From a checkpoint of a small mixture-of-experts model trained on Wikipedia.
Size: width 128, vocabulary 8192, 32.4M parameters.
Experts: 64 experts in each of 11 layers, 2 picks a token, a sigmoid router, a shared expert of 128 neurons.
Training: a variant of Muon for the experts, 553M tokens, 4236 steps.
Below are experts of layer 8 (counted from 0) of a mixture-of-experts language model. Rows are named gate (a neuron's input weights, with its number), up (a neuron's input weights, with its number) and show model dimensions 0-127. Each number is 200 + 30 x the weight over its row's rms, rounded and kept within 0 to 999.
Before each expert's rows: a language model's description of what the expert responds to. This comes from a sample of Wikipedia text that the model never trained on.

# expert 11
Description: Middle or ending pieces of longer, often technical words, such as retino-path-y, pur-pos-es, Cast-ing, me-chan-ized.
gate0,182,143,183,186,223,203,202,198,196,205,185,233,223,245,218,238,224,209,215,224,173,267,191,164,193,187,216,143,197,198,206,204,190,226,189,211,142,186,138,231,225,220,183,285,143,210,195,240,199,224,207,180,226,179,217,159,208,168,194,116,206,240,207,212,176,218,199,178,210,204,183,171,214,174,225,220,259,164,242,255,245,249,182,188,185,253,220,243,215,195,183,258,210,214,208,200,191,209,145,204,192,234,173,190,206,239,259,232,186,173,192,168,204,188,147,154,235,173,150,198,203,159,182,180,172,232,212,212
up0,214,244,185,201,245,212,184,165,240,185,225,208,224,207,202,225,152,233,223,252,201,238,202,197,220,167,158,227,240,216,170,189,105,196,232,219,227,168,178,214,221,206,192,257,207,143,198,195,216,238,208,178,178,189,228,204,167,240,191,217,219,192,208,192,151,224,162,209,187,204,172,156,255,194,194,244,222,159,212,213,175,226,195,161,229,244,169,204,184,212,196,195,211,191,143,222,162,138,217,242,196,174,184,161,198,103,213,195,183,198,237,191,194,162,230,185,227,168,191,154,178,199,236,245,265,219,228,217
gate1,191,201,200,170,202,247,237,213,222,149,224,209,226,229,187,239,222,206,185,187,236,178,226,221,267,217,167,255,178,228,238,224,225,215,242,167,160,204,235,168,205,172,209,153,153,145,204,216,136,190,220,177,224,158,176,188,137,205,225,217,173,155,169,246,222,156,171,175,253,199,219,151,166,170,209,285,192,198,228,232,202,207,174,231,210,223,199,198,213,247,161,174,198,205,159,224,193,189,228,235,218,212,249,187,238,208,206,222,232,227,125,193,225,167,208,201,176,194,157,159,198,174,192,227,210,187,199,199
up1,212,204,187,183,265,246,200,240,224,159,199,205,210,252,189,238,264,205,205,199,191,181,205,240,261,219,246,238,168,217,190,197,176,208,195,180,163,166,208,172,184,210,207,218,152,149,177,220,165,179,222,190,218,159,199,201,154,209,209,189,201,147,156,205,232,104,207,248,156,194,219,167,213,171,189,204,213,231,221,235,144,224,178,186,224,237,243,211,200,220,224,202,231,271,179,177,217,189,214,247,207,226,231,206,202,188,234,221,201,167,208,188,221,206,134,190,182,179,128,175,196,156,180,221,231,202,183,253
gate2,199,231,172,216,245,205,200,205,148,208,181,188,208,163,164,175,227,226,192,244,173,160,220,227,257,165,253,195,231,195,133,192,192,185,226,203,176,216,161,194,218,190,222,175,222,216,179,212,148,217,187,219,168,198,214,189,221,226,236,161,209,239,207,191,242,257,185,186,194,162,183,185,155,180,212,215,163,229,221,235,226,234,152,214,170,235,223,200,258,174,189,236,179,130,177,217,189,145,196,212,208,233,225,238,202,235,158,227,143,179,208,148,164,136,170,173,249,203,148,197,252,218,206,205,186,251,192,182
up2,222,179,242,243,199,158,154,231,220,172,227,224,138,254,176,250,194,227,205,181,223,221,221,190,186,206,128,215,211,123,217,197,146,170,176,196,207,233,203,213,212,190,213,189,212,121,199,193,226,180,201,226,192,172,226,170,184,179,182,221,233,168,185,203,172,155,217,193,261,216,216,178,208,191,158,198,204,226,220,199,208,267,166,193,171,180,182,200,127,210,155,165,221,206,215,237,208,164,185,149,169,220,122,181,192,183,167,212,192,146,164,190,256,199,211,211,202,247,213,218,220,194,216,213,169,146,212,178
gate3,151,228,219,165,194,248,200,219,198,195,202,205,220,188,191,212,205,217,140,242,144,145,222,217,180,176,195,186,243,168,179,157,192,160,278,205,140,175,195,182,185,204,175,243,197,181,187,174,143,222,179,190,175,196,231,243,181,176,246,216,181,178,183,169,185,181,218,218,238,159,151,213,181,229,229,205,199,175,255,183,213,138,161,158,218,236,219,218,201,208,194,175,184,165,219,137,210,201,145,176,239,233,199,259,186,173,164,184,162,164,243,218,179,192,145,143,165,174,211,179,217,182,217,217,198,184,162,200
up3,203,145,249,260,158,151,217,205,185,178,219,182,154,183,235,153,179,219,217,152,249,218,225,231,235,230,181,214,198,197,215,213,180,199,159,184,220,221,211,201,168,199,225,188,197,212,248,212,267,166,211,195,221,202,173,143,185,225,133,217,220,170,202,181,230,164,214,194,171,192,250,112,237,179,155,165,159,196,118,228,195,244,203,225,205,205,197,212,191,203,167,189,208,201,234,244,198,203,202,192,203,192,171,151,203,199,217,208,217,253,186,205,204,237,260,278,182,186,227,228,172,198,229,184,203,205,226,178

# expert 44
Description: Sentence-final periods, ellipsis dots, list-number periods, line breaks, and abbreviations like etc, Jr, Mr, www.
gate0,191,130,226,195,167,220,224,196,206,149,156,144,129,196,236,146,202,167,169,195,209,227,245,228,226,192,230,192,163,170,165,213,241,155,190,156,273,189,221,224,229,201,181,226,210,223,163,206,204,218,192,203,150,217,218,184,227,174,195,175,180,173,161,169,188,204,208,150,231,254,164,131,241,163,263,212,193,171,220,217,235,202,192,210,230,153,222,217,178,203,229,200,159,161,165,202,206,205,236,203,256,250,232,197,189,195,218,175,201,181,210,243,182,194,173,205,207,167,231,187,225,259,195,227,212,237,185,205
up0,229,153,222,201,199,137,206,185,195,193,199,170,121,164,204,196,205,209,157,176,200,184,224,166,188,205,265,225,189,174,201,205,208,165,230,180,255,211,237,287,227,207,175,146,225,192,176,223,167,215,219,164,161,305,218,217,216,187,146,189,176,206,227,243,176,186,191,177,238,221,193,163,210,166,253,211,213,162,207,175,243,159,196,180,201,153,209,198,182,276,211,217,204,177,195,192,171,196,164,161,233,198,210,230,208,191,175,207,198,244,179,182,189,191,177,226,255,202,207,194,171,207,250,216,166,233,174,193
gate1,189,198,211,204,181,217,244,245,198,201,176,231,192,198,239,269,239,220,238,225,174,178,197,176,193,220,144,186,149,182,167,204,247,225,127,175,261,178,184,171,197,174,220,265,147,191,250,300,202,266,175,218,210,196,143,182,205,208,209,223,204,172,226,176,217,178,219,197,266,187,177,196,221,190,183,229,255,216,235,250,220,184,173,179,234,203,217,164,175,173,187,206,157,158,256,186,191,159,207,183,215,220,204,223,220,172,210,182,168,203,210,222,188,150,190,203,197,185,200,205,230,217,221,246,190,191,206,170
up1,205,206,157,180,217,168,243,209,186,238,201,231,152,262,234,177,159,180,209,252,246,190,199,177,171,197,205,266,171,203,204,164,202,235,178,232,204,145,171,109,227,194,173,159,170,272,212,186,201,222,157,186,187,186,221,236,200,175,160,219,260,181,197,187,227,208,221,175,193,217,207,198,200,176,240,200,183,251,179,154,219,197,178,205,205,196,220,191,201,206,217,204,196,212,221,230,142,235,224,213,205,187,221,193,208,193,210,214,174,175,196,200,232,206,186,193,158,118,146,235,154,113,194,239,204,161,193,177
gate2,186,147,187,210,161,208,229,174,238,158,228,219,135,206,211,151,182,193,172,172,227,215,164,213,204,247,248,232,189,211,146,210,202,242,174,180,214,159,236,201,171,234,202,171,175,173,273,198,131,202,191,196,226,183,214,245,216,176,176,151,223,193,216,158,185,213,175,220,208,238,169,214,255,217,185,199,170,235,213,190,199,227,188,186,170,202,230,151,165,192,181,199,209,215,145,185,205,180,240,201,199,198,214,175,241,260,193,207,122,209,208,249,244,152,145,207,220,203,198,137,224,246,217,199,162,195,228,186
up2,242,200,182,224,204,206,235,199,167,184,197,151,218,141,145,216,184,234,222,182,222,210,231,253,174,214,215,219,238,210,148,206,165,220,211,177,157,214,148,219,194,200,146,248,174,237,259,198,158,220,210,204,220,175,182,219,177,193,202,169,210,179,202,218,112,188,201,166,176,250,171,201,223,145,176,199,143,149,181,190,198,149,169,209,180,180,203,183,183,198,180,167,201,239,132,169,196,188,237,177,197,199,211,202,231,207,192,202,157,243,188,181,145,216,194,205,207,173,210,154,201,174,245,273,196,221,164,254
gate3,218,159,164,223,203,243,180,249,224,187,240,169,229,153,244,202,213,171,197,156,225,151,178,147,170,239,220,179,242,195,164,174,255,182,164,192,280,181,250,172,218,172,185,237,144,207,232,228,196,255,167,189,217,176,191,168,207,193,182,160,196,167,229,163,203,229,161,182,206,157,169,217,243,150,230,172,224,180,139,260,186,208,222,220,206,189,207,200,197,188,235,192,132,168,180,192,186,167,178,215,199,228,167,185,200,224,171,184,199,183,225,250,170,212,153,228,214,250,202,163,191,225,191,221,192,219,206,191
up3,209,191,177,196,200,178,254,241,225,172,197,195,250,233,185,207,229,188,213,111,217,187,178,182,175,232,181,182,227,188,171,141,212,190,142,203,332,152,239,208,245,203,185,226,148,194,202,227,151,218,205,207,217,206,221,175,152,222,159,172,205,156,223,194,209,258,162,168,216,179,177,225,256,180,187,193,235,168,156,251,183,195,229,164,241,206,177,219,196,186,179,182,190,210,233,179,201,150,216,231,177,204,157,185,191,198,203,200,191,188,200,205,188,236,199,220,201,252,163,170,210,237,204,217,207,233,223,200

# expert 29
Description: Single letters or short first pieces beginning names and words, such as f, F, W, Mc, Kh, as in Beer-f-est.
gate0,213,195,186,167,217,217,200,160,204,218,178,205,173,234,216,211,188,206,164,249,157,218,198,238,246,205,192,248,176,198,155,242,199,246,104,188,248,187,192,223,170,194,200,213,170,194,269,222,162,232,221,253,174,251,213,211,200,182,183,212,239,208,211,200,247,197,191,199,184,200,193,140,208,227,120,202,200,210,176,130,217,186,198,191,208,189,196,214,182,192,184,212,161,181,147,226,298,182,154,220,237,181,175,270,200,170,173,208,198,202,166,184,225,185,191,149,246,186,196,173,232,209,214,225,193,187,174,212
up0,177,215,211,202,205,203,223,230,210,190,147,206,265,240,225,261,181,148,191,200,211,229,236,225,144,169,248,212,198,202,215,216,227,239,247,245,262,175,209,217,174,220,223,217,232,225,166,200,236,193,187,207,236,183,139,197,144,214,209,116,231,146,242,243,158,204,222,196,276,204,208,236,229,196,248,218,189,162,210,237,212,184,186,245,181,192,203,178,203,214,151,192,247,196,222,232,155,191,253,206,215,190,196,186,212,182,215,223,177,151,190,237,230,183,182,206,197,188,243,193,177,159,189,167,216,179,189,171
gate1,203,167,161,235,194,202,192,211,192,186,219,253,244,217,227,184,185,165,216,259,221,229,213,223,241,143,203,176,206,197,197,183,181,213,203,130,225,178,180,156,203,202,253,168,244,180,226,248,210,168,193,183,203,177,240,199,151,239,177,243,233,177,193,171,192,237,199,157,133,199,244,186,198,221,217,227,189,183,237,199,215,234,207,199,146,209,221,235,135,198,276,161,223,201,197,194,172,194,194,220,213,155,158,198,190,182,206,157,211,164,182,222,186,204,167,284,207,203,163,249,150,231,240,183,233,208,211,232
up1,225,201,215,160,195,233,244,172,209,257,190,234,185,177,177,219,188,227,237,155,197,224,218,171,146,173,191,191,229,222,188,180,204,160,186,176,198,217,206,205,191,204,228,182,195,234,218,234,208,193,200,239,179,192,189,213,215,160,228,189,220,209,164,167,152,211,171,214,182,233,198,226,145,197,183,197,215,180,190,244,245,234,315,273,246,151,187,193,242,219,196,203,200,273,139,238,176,204,206,205,183,195,199,179,224,212,210,190,220,229,166,183,192,218,180,209,220,165,155,241,159,246,253,190,162,230,224,131
gate2,181,222,197,215,182,185,204,197,236,220,235,198,191,185,214,171,214,187,194,248,261,248,177,203,217,209,187,142,254,174,197,256,246,174,206,200,151,216,198,141,222,180,217,183,215,219,230,230,201,177,206,214,183,232,256,232,187,190,215,243,142,174,209,229,171,197,221,240,171,143,190,185,255,187,215,219,243,154,224,181,208,201,167,230,189,219,192,188,191,178,208,225,215,200,206,157,216,247,167,136,252,192,173,209,177,256,234,186,210,203,198,228,137,228,146,257,202,211,201,208,217,157,222,230,166,191,118,234
up2,251,162,210,192,194,205,193,230,172,122,203,193,184,203,192,201,195,168,247,202,150,160,205,138,161,204,194,202,169,210,177,145,219,238,233,209,257,209,229,228,235,182,190,216,199,223,232,192,190,241,210,224,188,155,195,222,209,153,221,168,189,217,169,187,201,190,205,173,199,148,223,218,215,221,203,163,213,213,197,238,191,222,223,204,255,221,248,280,208,205,210,190,174,172,237,231,167,208,165,189,173,262,224,220,239,207,179,178,176,290,204,214,219,191,251,125,216,188,193,183,189,250,164,163,185,202,260,208
gate3,183,221,178,203,193,225,221,190,220,181,213,210,250,207,180,170,257,173,219,200,214,183,203,199,252,175,228,250,289,192,155,187,170,162,185,223,147,192,163,189,248,221,262,205,195,176,223,231,190,197,219,193,190,234,196,191,191,193,233,224,250,179,231,236,217,279,219,185,171,175,237,195,220,183,187,174,165,157,230,196,220,193,217,189,197,224,189,202,187,228,202,267,204,221,184,236,227,233,154,185,196,208,209,248,244,221,220,190,168,181,266,208,260,204,184,230,162,193,201,154,234,199,229,296,187,190,174,170
up3,182,179,210,182,209,140,186,154,201,220,184,205,149,214,217,163,210,178,195,195,216,240,219,162,168,212,164,164,182,188,222,223,195,268,170,168,228,164,238,239,179,143,212,184,213,214,220,212,232,170,192,222,180,191,211,218,155,200,176,173,218,224,184,206,206,175,211,239,237,205,111,185,268,198,195,241,185,203,202,173,237,226,166,183,191,219,163,237,190,178,178,145,227,207,196,252,148,177,142,173,241,164,234,219,180,163,174,215,171,218,161,211,172,184,219,204,271,216,124,202,176,206,160,166,173,239,198,194

# expert 26
Description: Word-initial or mid-word pieces of unusual proper names and Latin taxon names, often in lists or taxoboxes, e.g. Sand-ia, bay-eri, Knight-s.
gate0,202,212,177,191,186,236,237,191,192,163,191,180,198,212,268,153,245,153,207,203,170,189,207,243,182,221,247,200,217,244,201,156,225,225,252,165,253,196,198,194,221,160,214,167,204,227,173,188,191,232,175,165,194,192,161,218,158,172,258,177,239,161,190,157,253,215,169,247,180,197,188,161,200,229,191,154,173,219,180,198,250,204,181,141,222,166,137,182,199,205,210,225,202,261,165,177,231,185,282,186,194,158,216,184,195,192,236,168,222,242,189,220,215,175,177,157,189,189,188,160,185,188,229,184,196,191,126,190
up0,192,229,198,201,156,205,204,214,228,176,220,182,211,199,262,158,182,162,191,188,217,184,186,251,218,200,214,215,233,241,191,184,242,249,252,156,259,213,197,223,201,202,200,175,229,245,168,151,233,242,162,154,186,194,162,146,136,201,198,161,222,200,175,180,256,219,182,210,198,165,240,139,240,222,212,168,161,166,186,187,254,227,211,183,208,190,153,187,203,223,200,187,191,249,199,232,223,180,256,155,191,128,197,250,152,194,208,223,235,237,200,211,192,196,212,170,194,176,188,189,166,218,173,225,218,190,137,175
gate1,226,228,204,199,183,215,216,210,234,204,250,193,197,197,252,252,181,218,192,173,239,131,159,209,194,210,193,198,210,156,169,200,201,251,271,179,206,179,186,183,174,199,266,220,214,251,179,234,254,216,180,218,176,216,262,188,216,166,168,160,246,222,208,199,194,263,261,166,274,223,185,213,221,259,195,235,192,241,223,158,240,207,197,195,221,212,176,180,215,172,211,187,225,165,206,246,237,204,170,238,190,190,202,184,203,204,235,209,178,216,169,179,172,209,230,204,237,266,211,202,198,235,228,166,209,203,132,224
up1,233,252,194,247,217,164,173,203,224,255,182,226,237,166,201,183,226,199,222,183,165,181,207,180,194,175,208,241,265,215,187,239,187,232,179,209,202,141,193,178,206,196,249,171,152,203,205,184,239,221,219,231,288,196,196,196,209,137,168,196,161,224,234,234,154,215,205,220,212,212,224,244,263,199,228,243,151,180,213,192,231,188,222,147,209,209,202,215,202,267,209,200,208,226,247,175,207,195,242,202,200,225,174,194,188,229,150,198,148,190,170,180,163,212,195,156,223,241,174,285,190,233,230,196,192,204,191,218
gate2,149,236,185,187,240,210,194,153,216,212,206,174,204,206,180,194,212,235,176,189,210,194,208,177,224,169,207,213,191,227,161,193,210,144,190,166,207,164,201,211,235,214,181,219,173,210,167,226,220,203,176,162,208,189,184,219,172,144,203,248,166,153,185,240,185,230,225,219,240,207,173,162,194,193,250,179,195,196,249,197,228,249,232,185,204,252,199,196,247,195,199,253,242,221,219,158,215,214,198,185,185,269,274,227,224,245,169,169,200,242,193,184,217,211,199,163,189,262,126,121,149,184,199,246,148,203,192,236
up2,158,155,225,223,231,265,202,179,236,187,193,245,232,213,159,198,183,216,164,239,207,226,248,267,187,175,198,162,233,207,172,157,201,223,209,209,191,208,204,199,157,155,230,193,196,216,151,198,162,244,186,150,167,199,229,176,240,256,155,150,221,155,214,194,156,282,201,202,165,190,298,196,226,252,205,198,210,265,186,213,206,178,181,216,171,238,212,202,183,197,177,181,192,205,205,246,218,190,235,201,167,217,176,167,209,232,229,231,185,172,180,217,203,199,190,172,165,192,162,201,201,204,231,170,176,158,226,192
gate3,182,158,146,256,202,213,166,170,172,188,207,175,152,220,215,217,240,206,212,252,223,204,249,179,185,182,239,178,206,231,170,172,184,196,200,228,221,231,215,273,267,152,236,183,193,223,198,220,241,197,275,150,206,120,217,178,202,154,206,181,199,207,223,179,177,261,198,169,213,237,262,211,235,197,167,189,210,218,233,232,232,187,239,212,150,199,221,192,232,194,205,253,200,186,196,236,171,177,220,187,157,164,195,215,175,192,252,189,186,175,209,191,202,191,234,203,207,201,233,163,226,225,265,196,214,190,162,236
up3,189,216,154,149,202,184,208,188,167,142,224,280,189,227,179,210,180,184,178,195,224,234,160,189,159,210,208,222,184,182,164,188,223,244,146,210,175,211,191,172,212,146,151,201,194,144,201,234,159,194,178,233,208,194,202,186,238,200,198,181,189,221,197,216,190,239,197,207,211,190,240,197,165,256,153,233,186,236,172,199,207,269,189,222,221,181,218,193,153,262,264,141,137,162,173,202,203,179,196,162,217,196,168,159,200,135,227,200,230,182,227,173,224,184,172,188,187,208,169,200,259,184,193,198,216,127,206,211

# expert 53
Description: Periods, quoted periods and line breaks ending sentences in prose, mostly before The or It, plus some opening brackets.
gate1,196,162,175,194,168,185,179,163,179,194,153,195,160,174,230,201,217,167,194,202,168,228,193,269,256,233,212,168,184,195,194,184,133,191,185,131,226,200,200,241,186,186,181,246,208,197,279,218,212,186,232,195,193,180,184,191,202,209,214,263,165,231,216,231,269,261,177,203,226,203,186,210,196,202,215,213,203,163,182,211,188,208,230,190,194,268,203,163,174,194,140,198,243,253,163,196,203,144,171,148,186,219,159,217,207,256,204,146,228,186,183,155,221,175,208,179,159,244,231,211,168,204,210,169,191,176,180,234
up1,208,165,223,169,211,192,197,181,167,107,140,211,186,201,178,264,197,176,230,216,306,234,174,232,223,185,200,244,275,174,218,200,179,191,212,202,180,179,201,267,187,213,201,170,160,186,237,171,202,217,189,234,224,195,154,219,201,227,169,244,189,211,171,193,173,198,233,195,162,205,152,189,209,167,245,137,154,181,272,214,203,212,199,193,209,202,196,241,158,183,195,219,223,168,202,212,184,207,217,225,187,237,195,167,202,208,190,183,227,222,178,163,214,159,209,205,166,207,255,169,234,194,187,180,181,212,195,135
gate2,210,250,172,219,174,192,210,197,183,203,262,209,205,210,158,223,220,211,210,177,196,122,181,170,235,163,174,134,206,185,155,204,190,194,201,250,180,131,179,188,158,253,164,234,236,215,213,214,175,239,254,161,201,218,198,192,193,181,211,194,189,233,183,184,220,265,200,178,229,167,164,225,197,203,206,176,279,268,204,185,217,260,194,223,171,261,170,172,166,178,182,138,205,211,186,171,189,225,220,207,164,223,171,202,209,223,226,154,199,151,198,191,189,158,240,189,188,193,158,236,210,202,223,235,192,246,191,210
up2,188,275,126,206,203,217,214,158,220,149,215,173,194,213,180,211,216,199,195,199,186,185,210,183,233,189,166,168,194,181,216,221,201,161,158,227,134,150,194,239,178,248,168,237,209,184,217,179,184,226,221,202,208,211,171,195,198,210,167,226,226,174,174,181,220,230,151,214,189,251,160,192,192,205,199,187,269,270,152,224,232,248,204,257,227,253,175,156,152,212,218,160,162,230,212,177,175,227,231,218,188,207,181,222,224,209,214,151,188,195,154,183,221,145,211,194,189,206,134,205,212,201,276,203,170,210,208,213
gate3,185,195,204,207,200,154,218,268,207,199,198,256,175,275,179,208,199,197,165,159,187,238,174,245,237,202,243,166,240,217,176,235,166,211,202,217,206,172,210,159,192,240,180,237,172,227,178,202,185,215,218,207,230,217,154,168,162,223,245,188,200,239,196,200,205,252,208,228,147,158,194,188,205,143,238,238,178,281,222,145,221,176,230,219,240,121,200,187,194,227,147,182,194,178,178,213,217,206,181,168,237,243,196,203,213,218,190,264,195,200,186,211,168,172,197,211,226,200,178,186,210,244,187,205,245,167,179,153
up3,190,197,215,204,164,180,211,165,183,189,172,153,228,188,229,177,243,266,197,214,214,216,198,158,171,227,182,205,167,231,239,157,230,179,169,126,241,217,180,258,194,150,203,151,236,201,215,187,241,221,200,193,156,211,263,224,209,127,227,184,218,166,182,179,192,114,191,173,240,167,223,200,204,252,128,173,214,167,201,183,230,248,177,201,197,242,170,211,210,205,208,206,201,202,196,206,161,235,173,222,175,200,208,143,184,204,242,158,218,215,206,207,207,250,202,220,191,232,210,190,207,123,205,213,197,203,168,182
gate4,168,189,164,184,198,217,183,249,229,199,192,174,147,147,195,226,152,181,181,178,229,207,161,199,183,220,136,229,176,205,210,236,218,168,223,234,181,147,207,224,206,210,221,240,163,213,153,187,219,174,198,231,210,203,174,227,178,222,191,189,177,174,221,133,210,185,218,166,178,257,197,225,178,169,171,163,116,142,179,154,233,214,189,216,278,216,153,245,214,197,174,180,242,252,225,189,206,177,245,184,189,189,171,226,205,147,221,187,186,218,170,220,179,213,233,245,214,206,231,210,243,146,215,201,173,182,158,211
up4,157,165,220,162,166,160,230,201,206,178,180,219,178,223,153,184,178,246,214,200,238,183,223,211,227,211,144,229,175,257,183,224,189,204,238,244,232,215,239,221,215,181,193,223,173,168,193,263,186,214,219,156,142,151,257,157,143,165,182,203,215,137,234,194,199,211,138,207,165,145,169,165,242,168,216,204,177,218,219,211,157,202,209,155,203,152,196,239,187,156,209,191,248,219,249,168,197,190,220,254,253,199,197,196,186,212,156,232,208,156,200,214,186,226,203,218,215,222,194,177,181,225,190,227,194,153,215,208

# expert 41
Description: Common nouns after the, their or an adjective, often places, objects or systems, such as road, channel, forest, school, fund.
gate1,201,179,171,232,111,171,283,186,248,172,157,175,156,189,223,236,226,175,212,198,190,162,210,205,205,186,212,226,191,159,200,128,185,245,186,181,129,239,181,182,168,215,210,192,196,148,171,187,181,173,203,241,212,222,192,178,197,248,201,195,222,225,159,178,161,198,173,212,158,215,226,137,227,234,211,183,175,231,172,222,194,176,193,215,230,210,150,204,204,214,172,208,165,198,248,236,178,180,189,227,205,166,186,209,226,150,230,165,214,218,210,261,159,165,162,159,244,184,211,184,255,189,212,225,239,184,183,188
up1,174,180,187,229,261,140,223,168,187,191,218,214,203,229,201,169,194,165,203,211,204,217,226,162,188,170,190,195,186,232,248,274,194,187,165,169,188,178,194,149,233,208,170,181,213,239,217,210,171,241,224,171,233,131,167,219,176,172,185,143,193,233,196,199,219,193,228,187,184,160,206,223,228,209,219,197,236,175,200,158,177,213,209,182,204,175,178,260,210,214,249,234,164,216,174,164,202,213,185,249,209,182,213,183,200,148,218,178,157,185,234,128,199,184,203,231,241,170,163,233,164,158,159,159,109,160,188,190
gate2,192,206,172,211,250,266,274,176,241,180,218,195,244,183,194,239,209,235,195,199,222,210,197,249,257,184,239,226,147,142,243,187,209,192,206,207,214,216,209,172,188,180,184,186,205,218,182,205,206,209,206,194,135,166,187,192,222,173,192,221,203,241,170,127,205,191,216,137,141,210,196,170,255,232,161,146,193,211,218,228,174,156,241,162,233,205,224,224,177,190,242,251,230,158,156,197,173,177,184,239,222,211,181,191,162,209,219,226,192,213,185,207,178,281,206,218,201,223,254,197,209,176,192,212,154,219,181,194
up2,212,159,149,225,225,208,179,201,154,204,132,194,167,214,226,193,153,144,167,219,168,224,215,224,259,190,159,181,195,175,191,200,188,197,210,162,229,246,172,245,209,219,273,205,237,173,143,199,155,220,234,229,206,268,190,234,193,211,191,180,131,179,258,205,211,173,215,209,167,207,211,210,155,200,239,188,236,212,212,207,173,228,150,228,212,181,171,204,163,219,226,215,240,158,202,224,180,248,181,224,218,200,199,168,116,245,185,158,194,218,211,218,188,179,164,175,177,218,203,197,197,191,211,200,228,140,221,221
gate3,153,225,140,226,210,190,188,195,245,170,169,178,201,178,202,165,191,239,134,193,219,206,231,135,170,197,195,178,239,202,183,191,162,244,200,150,158,151,205,238,227,217,172,170,198,176,182,182,163,229,222,219,206,197,188,174,186,237,190,205,165,229,190,190,183,234,175,155,173,190,209,231,233,196,202,200,173,205,235,234,207,176,201,171,250,228,182,197,183,197,235,190,219,209,185,141,197,140,166,183,168,195,202,179,194,206,253,173,191,240,299,198,169,258,206,125,184,150,158,198,160,207,201,225,253,192,216,221
up3,256,227,235,165,187,215,223,172,201,237,218,221,192,144,214,254,191,176,249,210,161,193,191,183,209,207,188,230,193,189,179,204,216,154,219,228,278,232,213,228,188,217,230,199,175,199,181,159,180,178,223,202,197,176,215,221,216,157,201,226,219,182,205,175,247,189,188,201,256,176,237,155,239,215,181,208,195,205,185,178,177,207,254,221,187,209,224,207,203,239,155,225,228,189,179,212,212,244,225,236,247,223,194,217,229,107,160,157,175,207,98,213,250,219,269,203,215,211,174,199,158,208,207,240,193,196,223,250
gate4,212,170,179,213,192,195,219,210,194,133,181,186,167,185,199,227,228,181,189,218,223,181,231,220,284,212,153,169,148,212,228,198,219,182,175,196,165,151,207,182,206,186,225,193,231,157,137,179,227,158,235,202,139,190,255,198,181,289,236,201,205,210,188,177,242,194,192,228,160,227,187,210,198,189,133,199,226,206,202,180,178,179,245,214,201,211,225,228,203,250,161,218,193,221,215,188,184,200,221,246,127,168,145,234,269,175,200,185,212,212,187,214,209,183,186,177,217,235,249,209,147,219,178,159,238,234,184,200
up4,170,152,212,198,213,192,120,195,176,230,157,194,227,152,184,167,259,195,127,157,227,201,192,180,191,179,168,223,237,210,202,249,185,181,203,185,176,201,212,194,245,196,222,167,188,211,197,200,252,191,197,217,189,202,176,184,241,204,187,230,167,228,205,209,232,183,180,212,258,262,214,210,240,197,216,232,218,196,202,202,212,214,202,285,175,176,180,179,190,144,213,180,217,229,218,171,218,266,239,154,251,185,192,210,202,224,201,209,133,161,144,203,267,187,127,203,214,199,215,192,207,246,177,242,208,215,196,225